From a checkpoint of a small mixture-of-experts model trained on Wikipedia: vocabulary 4096.
Below are experts of layer 3 (counted from 0) of a mixture-of-experts language model. Rows are named router (the router's row for the expert), gate (a neuron's input weights, with its number), up (a neuron's input weights, with its number) and show model dimensions 64-127. Each number is 128 + 24 x the weight over its row's rms, rounded and kept within 0 to 255.
Before each expert's rows: a language model's description of what the expert responds to. This comes from a sample of Wikipedia text that the model never trained on.

# expert 30
What it handles: Single consonant pieces. Lone consonant pieces like d, c, g and D inside words and names, e.g. Long|d|endale, count|d|own, S|c|ience.
router [134 128 112  96 132 134 116 118 141 147 156 108 126 160 134 179 138 109 121  82  87 129 108 173 131  91  87 139 103 151  98 130 175 150 100 124  86 182 136 100 126 121 144 112 145 114 173  90 120 140 113 137 124 146 106 162 164 145 144 167 153 154 130 144]
gate1 [129 125 121 144  94 142 104 135 141 122 119  77  97 122 134 102 125 134 134 119 128  92 124 110 129 153  88 166  78 154 134 164 182  88 150 107 137 168 144 173 128 110 114 110 157 133 167 113 114 137 126 106 115  66 136 126 122 142 145 142 134 115 150 136]
up1 [144 123 123 122 169 122 158  98 147 114  89 122 142 137 141 102 111 123 126 109 119 148 127 151 119 162 139 140 131 101 183 115 161 120 105 159  73 122  68 119  88 121 133 153 138 139 131 117 135 187  55 128 126 120 143 132 146 134  79 147  85 128 132 115]
gate2 [149 111 133 116 122 138  96  79  97 158 137 116 130 127 125 159 129 116 139 145 118 156 122 128 162 126 111 153 151 140 149 175 158 181 139  96 108 142  95 133  93 149 143 112 138 133 129 175 100 128 124  84  69 142 124  99 138 130 146 125 129 171 149 120]
up2 [150  80 115 169 160 104 143 124 192 146 109 112  90 116  99  76 101 131 126 150 141 136 129  94 104 142 151 110 111 136 175 117 156 115  93 111 159 144 174 124 129 138 120 115 110  83 135  78 126 145 133 104 117 142 126 174 125 134 115 136 104 117 159 164]
gate3 [113 174  92 148 137 151 119 145 106 116 162 150 109 152 129 179 138 114 126  95 133 156 137 156 112 128  86 152 130 164 116 119 136 141 110 116  94 157 130 166 162 106 108 149 129  90 145  95 132  95  90 173 115 120 109 126 117 156 150 172 151 120 128 123]
up3 [143 122 147 130 148 152 115  89 147 134 141 101 109 108 156 150 146 126 120 111 100  90 146 137  83  84 154 138 133 139 106 142 128 162  82  80 125 114 108 109 115 133 105 115  84 127 144  65 125 108  55 197 133 115 120 156 109 104 128 134 139 115  91 148]
gate4 [138 142 131 145 115 144 116 138 159 146 134 123 147 116 158 138 144 141 150 102  77 175 137 128  98 134 103 169 100 156 191 140 147 193 139 119 123 170 134 102  92 132 107 111 117 119 132 144 114 126 163 132 126 114 121 138 101 111 137 164  92 145  87 143]
up4 [112 134 132 128 162 103 151 161 128 141 142 101 157 126 125 128 131 149  90 133 117  64 134 145 120  97 120 126 116 109  94 143 113 151 135 120 104 133 148 104 135 164 129  90 143  91 172  93 107 130 113  88 144 152 138 151 103 153 108 135 148 126 134 149]
gate5 [174 137  90 112 174 116 137 128 177 116 119 184 167 109 143 134 120 158  70 122 116 115  87 122 113 111 116 130 142 136 112 139 146 105  93 124  99 126 126 176 102 118 139 133 142 116 155 101 116  99 111 126 123 148 139 148 146 117 118 158 181 134 128 195]
up5 [165 121 121 126 142 132 141  70  90 126 129 156 134 123 129 120 101 126 183  87 111 147 167 146 105 172 140 132  97 152 147 160 149 103 111 103  99 140 111 124 131 113 171 127 141 156 125  95 128 117  88 135  99 127 136 134 120 119 123 110 139 151 131 145]
gate6 [107  74 144 129 160 156 105  86  95 166 136 112 106 107 110 132 115 103 164 121  89 113 147 145 122  96  96 146 128 167 114 157 124 110  91 152 146 105 137 128  84  94 138 159 147 116 150  98 136  65 112  92  98  98 127 137 107 150 124 126 129 119 111 140]
up6 [175  84 140 141 173 137 145 141  77  88 102  86 139 105 115 127 134 126 120 146 155 124 119 151 155  93 142 132 154 119 135 153 116 130 103 129 150 123  98 120 159 125 128  91 124 118 148 105 151 164 134 131 162 123 131 129 129 125  83 116 133 139 152 107]
gate7 [ 95 135  95 126 177 156  82 117 139 100 111 126 157 114 130  83 181 166 135 134 130 125 117 155 122  90  85 144 109 138 100 125 141 126 121 126 147 107 136 155 100 102 143 123 135 107 142 130 135 137 122 148 147 153 122 108 157  94  91 140 158 136 145 135]
up7 [155  90 119 119  96 124 172 136 113 106 137 124  97 104 112 121  84 126 122 113 164 133 156  93 127 159 144 106 137 101 162 115  98 149 145 122 135 139 142 128 160 120 137 150  75 108 105 120 140  89 126  96 116 156 129 140  99 134 108 111  82 131  83 131]
gate8 [147  95  86 127 117 151 102 115 131 151 136 131 129 113 139 155 120 103 111  83 115 149 139 120 133 136  98 130 107 181 164 124 129 132 118 144 125 165 163 132 138 103 112 162 135 149 138  97  69 133 107 117 140 147 116 148  94 171 133 144 148 120 125 115]
up8 [112 123 151 117 119 152 108 104  93 141 133 144 141 167 154 149 218 168 161 131 175 152  99 131 160 185 148 129 142 116 111 119 130 119  99 109 162 158 138 146 131 124 122 138 156 140 129 171 147 137 117 110 136  87 130  88 144 116 120 161  98 164 143 106]
gate9 [152 100 137 160 134 130 126 134 153 128  80 137  80 146 110 106  90 154 106  91 179 115 152 152 146 122 117 142 119 129 133 115 124 159 105 183 153 169 147 108 153 119  96  99 150  79 127 102 153 109 129 105 173 136 115 138 107 123 113 149 126 124  91 118]
up9 [109 108 141 106 136 139 125 125  82 116 138  94 162 115 118 159 156 147 121 138  99 159 137 102 133 139 131 130 156 133 152 135 119  82 146  94 125  97 116 161  83 147 160 145  90 166 141 148 109 152  89 171 100 118 122 113 133 105 137 119 120 134 148 146]
gate10 [143 146  78 112 106 126  67 149 125 118 150 107 104 136 117 174 118 121 128 113 118 167 133 150 113 135 101 145 109 110 122  86 194 145 147 168  90 164 122  81 137 125 111 144 158 143 125 119 121  86 152 185 129 142  78 134 121 141 113 137 101 137 141 122]
up10 [128 159 146 109 131 118 148  95 131 157 116 174 148 128 129 126  99 103 113 130 144 149 129 109 169 115 144 137 157 154 115 167 109 109 133 120 119 165 129 106 136 121 176  86 103 173 128 158 151 146 135 114 104  95 106 119 102 123 103 118  92 130 126 136]
gate11 [131 128 148 130 145 129 126 132 149 118 132 112 114 163 125 149 147 130 129 144  62 111 103 169 128 103 106 161 140 130 106 154 134 147 134 125  91 119 125 124  74 130 122  82 123  97 150 117 118 113  90 139  67 176 127 152 162 134 123 118 123 112 134 112]
up11 [156 131 102 136 114 122 132 139 156 152 132 114 164 122 101 148 105 115 145 102 136 164 149  95 116 129 135 131 136 142 126 131  93 127 125 120 147 110 136 144 159 142 143 176 138 149 118  96 118 130 126  90 189  99 117  92 126 102 131  83 142 132 141 144]
gate12 [141  83 109 154 140 133 114 130 147 169  95 115 106 141 157 152 144 155 111 128 112 181 122 144 137  90 174 140 158 154 171 179 151 138 136 133 109 138 129 116  66 124 173 137 127 102 152 110  97 132 125 113 150 118 130 105 177 106 101 116 131 113 148 125]
up12 [120 181 112 154 134 118 117 117  86  67 144 103 166 108  79  81 124 115 170 119 130  72 114 108 165 154 107 117 121 106 108 120  99 132 140 104 159 128 118 157 114 169 102  94 141 131  73 163 122 119 140 122 105 138 150 145 113 139 146 140 135 131 118 130]
gate13 [125 115 168 113 108 149 109  90 156  96 137 155 130  93 102 144  96  96 151 168 175 121 167 120 153  83  98 117 118 164 121 142 120 170 141 131 109 132 159  99 162 110 125 146 135 152 158 177 130 112 146 109  86 115 110 155 127 112 129 128 159 150 160 160]
up13 [125 110 156  94 110 119 104  89 160 102 139 135 122 102 110 122 105 117 145 175 138 119 152 106 153 106 124 115 109 158 114 149 121 140 126 136 107 147 164 100 167 122 126 166 140 148 164 171 129 127 138 128 135 104  85 163 128 114 117 125 137 138 161 157]
gate14 [131 112 146 151 119 154 107 166 120 127 127 184 111 140 135 117 137 108  47 125 131 124 128 131 161  92 137 152 138 151 127 150 131 185 126 136 115 116 177 115 143 119 122 130  86 114 130 112 108 119 156 128 126 196 128 143  85 108 128 110 142 126  68  98]
up14 [143 119 126 127 126 124 125 146 143  80 127 146  92  85 161 124 148 119  89  91  89 117 107 149 120 109 128 155 120 174 140 134 158 164 114  99  97 156 168 112 151 151 114  79 133 108 153 128 136 107 132 144 180 138 134 160 122 133 138 127 177 123 122 133]
gate15 [116 107 123  95 119 144 101 158 151  96 114 113  97 131 105 188 138 136 147 129 112 136 101 111 110 127 110  99 140 138 110 124 163 143  83 148 119 120  80 120 145 111  90  67 170 151 118 127 134 121 145 180 142 174 132 164 161 142 148 121 154  98 135  98]
up15 [149  59 123 140 136  80 118 132 120 123 120 119 155 161 140 143 150 152 127 150 145 160  99 162 169 118 139 130 142 142 121 113 128 119 223 127 148 101  98 137 141 139 125 143 108 139 107 154 141 114 152 112  81 114 113 138 120 116 137 127 115 143 132 135]
gate16 [125 132 133 142 145 129 153 155 107 128 149 133 126 142  96 146 120 158 101 120 166 111 136 162 139 188  86 168 139 128 100 174 119 115 145 104 173 123 145 109  65 141 125  54 128 105 140 120 117 137 138 108 122 144 108 125 140 114 112 159 133  86 134 100]
up16 [108  93 108 134 133 142 130 151 107 123 130 117 114 133 150 182 132 145 121 127 104 126 165 106 184 130 116 144 114 157  73 159 106 130  99  90 140 113 169 138 111 101 116  86 169 147 151 135 131 122 143 146 137 104 113 136  80 125 182 142 185  80 107 169]
gate17 [104 123 142 158 152 140  93 142 111  89 140 108 137  66  85 140 118 126 119 117 146  96 132 128 126 130 112 150  88 129 156 112 109 124  98  70 114 145 106 107 146 154 137  89 144 136  81  87  73  54 140 161 154 160  85 148 136 127 152 145 111 134 148 127]
up17 [148 157 122 118 152 117 175 130 159 181 116 150 111 148 157 128 126 129 119 142 134 140 120 145 127 135 120  92 169 111 118 138 131 119 132 163 162 114 116 156 114 119 153 172 142 114 172 163 156 173  99  99 110 148 185  87 112 139  81 112 123 112 138 137]

# expert 9
What it handles: Determiners, numbers, dashes. Mostly "the", "its", hyphens, em dashes and digits at the start of table cells, plus mid-word pieces in rare names.
router [107 142 112 160 130 196  74 136 131 110  81 117 136 113 105 170 137 165 126 128 107 160 111 138 131 142  82 187 126 167 158 123 154 146 136 124 153 152 143 117 129  93 130 107 130 120 129 116 102 101 119 115 110 133 136 148 112 109 128 101 122  99 136 123]
gate0 [144 109 162 157 130 177 137  68 105  93 126 121 131 131 125 144  85 135 140 130 157 141 116 137 118 131 115 104 106 166 128 128  93 108 164 142 147 116 111 155  95 142 102 117 129 137 129 158  70 126 123 147 107 122 109 168 166 110 158  88 145  85 115 104]
up0 [130 122 123 111 148 138 111  86 148 128 158 121  99 164 141 164 142 109 111 106 130 140  97 136  87 172 150  99 128 114 113 144  93 122 138 120 124 121 105 128  65 152 122 149 170 124 101 158  98  99 154 168 101  88 116  98 161 157 109 114 103 134 162 109]
gate1 [113 123 127 112 115 155 114 113  88 104  81 127 134 148  97 110  88 160 118 103 116 125 115 139 130 124 118 138 123 144 148 125 148 119  91 112 192 106 102 140 147 135 132 120 104 123 128 136 103 111 128 147 129  93  67 115 144 135  82 111  63 124 134  46]
up1 [ 98 109 156 116 144 119 150 139 120 140 142 112  97 129 135 151 148 115 112 128 172 125 178 129 175 102 119 117 151 139 110 131 121 109 126 106  70 125 170 119 117  89 157 168 103 117 148 103 141 160 118 125 154 157 157 162  78 122 166 148 159 155  99 156]
gate2 [132 145 137 165 110 146 116 139 115 147  83 126 169  76 139 115 153 134 138 111 181 151  96 159  75 124  98 165 180 162 111 126 105 144 158  99 146 151 150 134 125 142 144 118 110 118 112 131 145 138 130 115 126 128 117 168 124 110 158 156 136 113 121 130]
up2 [114 106  89  85 152 115 113 166 164 160 152  85 145 141 129 145 141 105 122 110  84 109 126  84 145 131 143 129 133  98 115 127 128 124  97 129 106 139  99  60 100 140 144 104 118 131 118 127 111 113 145 136 130 146 196  68 154 137 163 135 135  92 120  99]
gate3 [ 96 135 168 137 100 179 105 188 112 111 113 155 116 136 113 104 159 129 130 149 125 129 153 133 135 136 111 166 140 142 138 138 145 143 140  96 149 114 127 124 164 132 155 147 134 167 120 112  74 109 110 129  92 100 116 119 153 104 144  97 133  95 122 123]
up3 [151  78  94 128 133  97 147  84 112 124 138  99 133 133 125 137  98 155 134 110 134 117  81 132 133 144 110 102 120  99 120 149 146 122 128 181  93 105 124 137 112 138 154 122  86 104 124 154 115 108 155 114 163 159 139 119 132 167 119 138 147 115 124 146]
gate4 [160 125 141 160 117 120 105 143 123 114 121 108 122  91  94 152 110 167 108 121 119 182 148 162 147 104  80 125 169 131 104 111 150 145 185  97 143 150 109 149 109 112 126 119  99 134 129 165 133  41 143  82  99 107 129 127 124 135 139  94 145 140 121 132]
up4 [162 132 150 152 113 112 127 139 127  95 128 108 120 104 124 158 111 156  98 134 132 144 137 176 138 141  96 128 192 126 111 102 131 148 179  99 151 100 128 149 138 151 146  93 106 136 129 160 133  46 158 101  98 134 101 105 116 155 121 111 134 172 109 127]
gate5 [117 118 146 142 125 151 106 128 181 176 124 171 154 146 109 145  79 140 130 122 113 112 172  89  83 123 125 146  98 158 140 107 145 146 104 158 150 108 115 163 166 119 101 106 105 126 111 108  73 161 151 129 131 133 111  92 160 122 126 151 109 122  83 126]
up5 [129 131 149 122 140 140 122 101 100 117 128 133 150 137 124 140 171 140  86 141 130 151 117  85 132 154 107 155 104 117 107  95 158 142 131 149 202 147 146  97 163 115 132 137 139 120 160  96 170 153 101 110 176 146 139 122 110 136 124  92 124 170 138  94]
gate6 [122 125 139 101 140 131 100  87  96  95  87 103 148 110  77 172 102 173 105 180 124 172 122 146 102 122 138 123  89 136  96 117 137  98 155 160 132 115 134 120 126 132 125 101 142 154 132 121 133  61 133 100  86  98 126 165 129 132 140 128 110 136 133 138]
up6 [106 157 114 113 108 120  92 106 151 122 107 114  97 142 127  93 146 128 121 123 136 141 129 167 158 105 149 136 125 128 107 137 146 105 186 151 122  91 131 110 167 110 121 117 140 135 147 164 160  75 100 128 159 109 147 106 147 125 146 121 154 107 136 103]
gate7 [160 124  95 139 122 173 132 120 129  96 108 149 103 118  97 146 155 139 132 136 113 123 144 140 117 121  84 165 155 118  84 149 115 180 136 158 145 111  91  97 127 156 131 120 107 133 120 116 136  86  98  68 105 115 140 126 144 136 103 106 149 149 119 133]
up7 [124 153 108 149 119 131 141 114 144 115 115 125 100 157 110  95 109 137 136 126 131 146 161 155 130 170 117 160 141 133 127 130  98 166 131 138 122 117  75  96 145  89 127 163 133 125 122 123 123 118 117 117 103 148  85  92  98 159 109 120 191 125 176  69]
gate8 [121  86 117 110 148 141 113 140 124 159 127  95 164 133 138 128 133 160 152 129 161 166 146 151 104 140  90 120  81 127 150 101 173  63 110 120 162 138 135 142 133  96 157 143 130 111 119 160 157 111 118 135 130  95 130 112 156 123 129 133 104 146 122  96]
up8 [118 146 141 115 103 134 150 124 114 184 137 159 138 149 177  84 121  96  99 132 131 111 165  83 166 165 160 131 144 115 135 129 108 141 120 138 126 125 118  78 130 118 127 116 132 156 177 108 148 137 147 119 102  86  89 105 148 135  89 142 115 127 113 194]
gate9 [123 121 141 141 139 151  89 142 144 154 108 103 136 139 115 144 103  94  99 143 189 118 169 148 145 140  92 154  88 161 123 107 126 147 134 117 123 113 141 126  96 108 119 123 163  85 117 103  92 142 142  84 145 104 142 139 146 145 178  95 109 115 136 149]
up9 [126 115 109  69 140 101 142  84 109 112 182 139 107  96 113 131 145 151 119 147  90 131 116 100 171 119 168 110 140 110 137 167 155 126 134 129 133 103 108 134 102 159 124 140  98 166 191 126 138  96 120 157 161 117  88 137 132  99 108 103 141 155 140 118]
gate10 [111 100  90 148 134 163  64 130 106 122 144  98 138 153 106 128 117 151 130 125 139 153  98  97 120 135 120 120 111 103 140 125 165 127 128 123 134 105 135 146 118 109 158 167 145 134 110 112 138 144 111 151 108 210 147 122 109 147  85 148 138 124 140 171]
up10 [123 121 183 139 133 109 149 140 158 133 124 113 125 106 136 166 130 109 130 155 167 138 150 171 151 118 119 141 115 142  71 156  98  92 156 131 140 150 140  95 173 133  75  87 123 142 155 160  95 102 154  76 103  63 112 152 142 123 156  96 136 121 135  73]
gate11 [ 95  91 125 130 113 166 100 155 127 100 100  99 142 154  89 171 175 134 145 163 127 120 140 161 140 155 138 120 119 111 110 135  99 139 151 163 161  98 187 133 125 104 123 109 157 113 114 150  78 130 113 168 149 120 113 165 139 128 103  95  97 154  89 118]
up11 [130 148 161 131 147 112 134 124 159 126 123  90 121 137 144 142  51 133 144 126 120 137 149 115 118 144 145 123 136 131 104 109 148 135 135 116  87 148 128 126  70 115  59 149 109 147 132 158 119 146  94  91 113 124 107 122 140 140 148 173 138 126 103 114]
gate12 [122 118 115 140 133 158  89 107 154 147  55 120 114 108 107 158 123 152 156 105 141 164 142 118 141  76 130 134 113 120 145 100 136 126 119 131 103 148 135 114  91 123 108 130  97 145 101  59 137  74 113  98 125 187 144 130 153 163  96 113 129 122  90 109]
up12 [191 162 124 123 116 107 152 126 150 121 160 126 128 141 164 114 101  97 160 126  78  44 101 112 101 145 136 111 135 102  96 116 127 108 130 106 132 110 126 119 173 123  82  97 134  86 133 132 146 172  95 144 145  86 168 124  94 102 147 114 132 132 150 150]
gate13 [158 102 113 124 112 132 115 123 164 123 133 118 115 123  90 128 132 161 179 131  69 125 147  98 178 148 120 188 125 127 141 121 179 147 116 132 104 147 115 116  58 121 110 119 130 129 113  96  93 124 137 132  92 119 120 108 136 116  97 125 111  97 173 126]
up13 [131 133 154 139  97 142  92 100 105 111  69 144 103 104 149 163 126 105 123 124 103 148 143  99 118  87 155 146 148 163 108  88 131 109 149  98 112 125 111 133 127 115 167 104 135 116 105 168 133 125 124 144  77 141 132 143 134 183 134 152 158 109 144 109]
gate14 [152 176 140 131 135 155 123 140 139  97 119 106 150  93 149 142 180 154 124 160 122 173 141 122 146 119  95 193 132  93 176 133 122 136 165 102 125 151 102 130 115 115 119 141 136 108 135  75 110 155 141 130 118 159 136 149 109 125 130 116 127 110 134 124]
up14 [147 127 124 150 183 133 107 161 135 105 135 107 156  98 100 153 150 117  83 100 147 142  96 132 150 137 102 137 141 111 154 149  78 169 135  87 130 128 108 121 129 140  97 128 137 139 126  84 130 135 190  73 191 137 109 117 122 136 149 159 153 118 106  95]
gate15 [ 84 105 111 159  96 157  95 125 102 123  86 155 164 134 119 118  82 182 128 170 159 140 104 162 154  84 103 104 139 102 129 108 123 154 131 158 111 128 101 166 151 106 158  95 139 113  88 100 122 124 152 152 156 136  92 169 101 137 122 132 134 102 122  99]
up15 [161 127 165  96 108 163 138 173  99 141 161 120 139  79  89 129 118 127  87 118 136 150 141 132 158 162 127 165 130 133 129 145 141 122 121 133 168 118 111 126 105  90 173 176 135 140 169 173 125 124 129 136 139 143 148 119 100  89 116 124 119  97 124 130]
gate16 [114 130 104 131 108 154 136 167 102 133 113 113 145 135 114 158 111 151 149 155 125 147 117 174 159 140  77 139 133 161 165 165 151 144 114 168 128 128 131 163 171 146  82 136 148  92 144 143 125 110 102 131 124 167 136 161 110 135  99 107 114 105 156  77]
up16 [125 121 164 132 147 102 121 109 142 102 133 116 117  99 137 118 134 130 121 115 122 166 135  73 162 129 128 128  94  93  53 132 135 115 145  97 157 119 146  64 154 120 138 109 129 177 106 136  95 156 180 127 118 118 115  92 145 132 152 196 135 126 138 142]

# expert 39
What it handles: Capital initials of names. Capital letters or syllables beginning names and words, especially L, as in Latham, Lupe, Lorenzo, plus verb stems before -ing or -ed.
router [123 149  96 126 116 197  99 171 122 113 111  96 135 112 145 169 130 170 134 106  90 166 121 132 131 117  86 163 106 144 151 112 153 132 116 104 140 137 161 142 140  97  94  84 146 121  85 115  99 107  98 124 119 142 172 150 115 143 119  82 147 145 134 107]
gate7 [113 126  90 151 128 139 152 141 111 102 111  79 154  97 113 111  94 119 111 124 117 121 100 116 136 147 114 155 131 140 110 136 140 156 129  84 157  91 153 171 128  90 100 145 159 129 102 126 147  59  62 117  89 154 180 129 136 132 147 136 176 135 171 112]
up7 [ 93 168 142 141 144 111 142 174 148 120 133  99 174  91 123 167 135 123 114 115 105  99 168 153 172 115 128 152 110 103  92 118 148 132 113 116 134 136 117 147 131 122 136 115 199 140 111  92 130 110 101  96 144 132 151 111  64 146 130 120 144 135 174 102]
gate8 [115 198 157 108 116 129 141 139 122 140 128 115 152 106  99 143 118 160 123 108 110 130 156 122 147  93 102 149 110  92 122 125 188 164 139 108 112 104 155 123 117 158  92  86 165 133 103 139 120 109  86 103  98 165 166 114 114 144  93 125 134 138 143 109]
up8 [137 111 100  66 108 132 117 122 176 116 139 134 113 172 155 140 144 157 138 141 132 137 138 142 147 123 136  89 114 123  86 144 110 110 171 156 115 171 124 139 132 154 124 152 114 126 146 152 122 156 138 145 160  96 147 145 136  91 129  90  61 108 120 162]
gate9 [143 120  59 147 139 132  83 133 134 144  75 103 171  92 113 148 141 113 134 101 107 136 126 110 120 119 119 123 106 140 166 114 119 153  95 141 143 114 138 139 111 116 109 110 168 109 123 118  70 116 128 112 136 150 112 134 102 154 107  91 139 154 146 109]
up9 [102 108 109 142 136 117 101 153 141 109 116  88 139  98 155 160 185 144 122  90 129 140 130  96 113  80 116 112  87 114 168 143 135 146  92 129 134 107 124 142 154 126 143 102 151 147 147 114 123 119 134 159 156 153 137 128 134 109  78  84 120 137 138 117]
gate10 [131 167 140  93 160 126  94 170 125 141  98 128 127 108 152 151 101 116  95 106 161 165 141 104 116 123  99 178 131 144  96 131 111 158  93 135 113 146 145  80 116 115 134  94 135 106 147  93 153 124  82 138 137 109 143 144 135  96 164  83 122 135 157  82]
up10 [113 152 162 125 116 140 104 151 120 154  89 140 109 136 144 153  59 139  88 112 151 131 132  73 105 126  77 165 142 125  73 111 140 176 103 130 132 166 162  77 103 135 114 102 135  92 129 121 143 134 102  90 163 108 164 132 119 113 121  83 153 150 141 106]
gate11 [161 174  82 151 112 130 133 126  79 133 119 118 157  95 150 172 120 145 104  99  85 163 110 130 149 133 151 149 113 155 128 116 139 121 166 120 117  92 121 154 104 138 114  70 128 123 119 138  96 121 123 123 133 132 150 153 117 135 149 123 174 129 168 100]
up11 [111 133 117 119 113 120 128  97 150 128 119 145 117 146 120 103 105 114 191 138 128 125  81 158 134 123 160  99  97  98 123 128 175 103 124 151 154 169 114 135 117 161 127 124  90 137 157  95  55 148 151 131 132 165 119 150 128 102 139 127  60 107  79 126]
gate12 [104 110 110 125 134 116 129 128 135 129 126 121 116  86  98  97 142 171 168 146 101 122 114 144 104 113 116 170 161 129 144  97 130 130 187 121 126  97 138 135 153 159  95 115 119  87 112 143 137 174 122 114  95 163 122 142 119 126 124 131 131 110 110 153]
up12 [113 128 148 130 133 137 125 117 106  79  99 150 113 159 154 107 128 140 124 190 108 115 137 119  76 139  99 152 187 165 128 118 124 119 127 125 142 111 154 118 193 137  98 130 174  92 142 141 186 158 129 164 109 144 140 146 127 126 124  72 181 109 117 143]
gate13 [137 101 125  94 119 187  95 140 163 128 126 103 124 157 102 186  95 186 135 152 129  97 159 142 157  87 123 134 101 122 136  85 145 122 134 131 102 150 134 160 139  97 150 159 109 191 156 120 102  94 125 116 134 119 122 100 138 134 129 136 134 122 113 107]
up13 [ 98 135 100 117 138 136 165  85 149 193 146 153 138  77 119 140  87  89 131 157 139 155 155 117 164 137 113 125 129 127 137 143 120  94 103  80 133 147 177  98 126 121 103 122 138 141 179 153 126 112 106  64 108 114  97 156 123  91 150 163 153 120 135 141]
gate14 [ 87 127 116 153 142 183  95 139  99  57 142  92 129 123 119 179  96 126 130 155  94 169 107 163 152 106 107 164 109 141 169 127 147 111 150 136 110 149 142 123  91 146 137  84 128 159 137 115 106  80 138 111  95 130 140 119 128 159 134  97 138  91 152 164]
up14 [ 95 104 127 140 133 177 132 151 107 116 136  91 123 129 110 185 127  93 118 169  95  96 162 172  79  89 125 141 127 145 111 137 114 133 138 140 146 116 118 144  84 146  85  73 101 168 109 113 105 126 157  76 107 125 108 138 144 157 154 125 126  83  86 139]
gate15 [109 110  81 153 164 132 100 161 107 124 158  92 158  99 105 183 136 152 116 115 132 129  97 146 123 149  82 157 120 119 154  85 155 167 120 110 148  97 147 135 123 151 116 128 160 174  91 120 109 134 124 175 137 109 114 131 145 129 138  92 173 148 143 132]
up15 [129  99  86 141 161 128 116 168  96 115 149 129 134 131 148 147 143 123  86  95 126 108 118 100 121 167 128 143 118 132 120 120 139 177 137 140 125 119 129 108 122 116  86 116 133 155 103 140 129 179 126 193 101 128  96 116 164 145 135 115 183 125 150 176]
gate16 [114 149 111 132 110 150 106 109 166  94 104 113 133 121 137 114  58 142 137 159 157 126 141 172  70  99 115 128 128 178 144 107 108 117 125 145 153 150 119 144 150  71 151 134 146 100 124  92  76 123 133 104  78 153 145 152 123 112 135 136  99 133 123 118]
up16 [144 133 159 100 127 187 161 141 137 112 147 150  78 108 102 151 103 152 116 141 153 168 115 101 146 137 104 118 125 128 112 121 129  97 140 107 146 153 114 103 159 128 178 133 148 172 151 126 169 131 109 140 134  80 121 168 124  92 168 142 137 126 129 146]
gate17 [132 137 118 134 140 213  97 159 116  76 109 130 132  89 148 141 123 126 136 134 113 150 128 124 129 134  84 159 136 178 118 149 152  97 133 108 142 180 163 114 122 129 101 111 138 108 137 149 105  82 108 125  98 115 113 113 136 131 130 149 118 141 156 146]
up17 [ 88 122 125 125 132  97 153 104 146 157 130 123 142 136 144 128 125 126  94 117 110 109 136  97 102 145 169 139 146 108 115 124 119 186 121 114 131  96  97 107 133 113 141 135 120 147 144 104 154 155 155 127 155 164 130 134 123  87 129 125 135 129 113  69]
gate18 [140 112 127 105 129 123  69 129 151 159 121 153 109 120 135 118 144 137 105 144 122 158 143 136 162  58 116 168 143 124 114 127 129 106  97 103 146 146 108 121  96 140 120 119  93 163 167 176 104  90 140 121 136 150 150 135  99  96 120 133 107 148 147 154]
up18 [112 160 159 113 145 143 101 128 141 129 134 135 118 120 157 115 102 116  99 120 122 149 162 124 157  99 131 146 127 120 125  81 136  90  88  88 105 126 149  99 149 120 112 113  99 189 148 131  79 155 181 140 134 135 107 189 104 126 105  76 179 134 102 126]
gate19 [158 145 146 163 115 158 115 158 174 153 125 122 128  87 171 120 108 154 112 110 133 160 139 132 110  89 105 134  74 112 139  89 128 100 160 140 147 159 121 127 138 137  99 168 137 165 128 153 137 124 159 129 151 121 128 144  75 113 145 122 105 127 131 126]
up19 [124 100 158  75 128 148 109 161 127 107 111 134 112 115 146 139 177 112 149 107 142 110 152 138  98 134  86 124 108 127  96 131 159 112 104 129  92 157 123 117 155 130 112 135 127 184 140 139  97 117 116 116 115 127  82 116 138 106 153 130 157 124 115 130]
gate20 [153 105  88 115 136 139 126 134 100 122 115  98 154 128 189  93 103 131 131 153  92 164 111 130 107 149 119 147 108 122  73 131  96 115 138 107 119 128 121 133 128 134 108 110 167 173 121 137 150  88  93 134 111 121 142  88 142 152  93 108 114 122 138 156]
up20 [ 97 126 127 109  95 129 134  86 134 141  89 132 114  78 156 119 129 136 119 167 128  58 153 144 141 139  89 101  96 123 139 163 136 149 118  66 125 148 141 154  83 149 174 120 155 150 123  96 128 128 145  90 115 134 141 112 117 134 123  95 104 146 120 112]
gate21 [131 135 106 157 105 149  91 186 105 170 137 129 123 123 160 186  72 116 115 100 144 118 125 139 112 115 136 140 154 158 134 111  98 175  78 166 109 125 122 176 141 132 123 145 130  87 123 143 137 126 119 159 119 147 102 109 141 138 117 149 126 122  83 113]
up21 [124 166 118 139 135 112 116 162  96 107 109 127 142 143 177 124 119 122 115 149  99 165 137  98 141 133 157 102 108 111 127 100 136 112 132 129 160 129 146 151  91 104 129 117 142 139  99 166 129 120 119 127 106 115 185  97 152 144 128 158 145 127 115 170]
gate22 [129 123 140 160 134 130 128 172 122  89  94  81 128 125 153 101 119 141 165 123 103 128 126 121 147 147  97 169 126 137 144 145 154 130 122 122 145 131 147 136 129 116  89  54 142 153  89 123 141 117 104  79 121 160 145 134 105 154 128 121 190 138 118  82]
up22 [139 149 138 149 146 131 148 180 142  93 115  98 150 115 144  99 103 127 182 109  65 141 141 130 148 126 108 135 112 120 148 106 152 124 115 134 112 139 130 156 142 101 101  67 168 160  93 107 168 143 127 106 133 159 125 135 103 178 115 102 187 146 105  97]
gate23 [119 168 132 142  92 170  75 112 119 112 125 103 123 124 135 142 124 163 115  89 115 127 104 110  89 128 164 119 117 125 168  83 107  93 120  91 172 134  72 164 107 121 107 131 137 125  79  90 135 153 162 145 138 127 153 125 107 159 126 112  89 146 124 102]
up23 [124 139 102 128 124 149 108 110 134 108 167  72 124 105 134 157  96 100 145 110  95 112 133 102 114 128 144  91 132 136 190  91 132 140 142  96 118 126  91 127 100 154 114 123 133 168 116 124 119 135 120 143 119 165 115  58 117 147 137 124 146 154 113 124]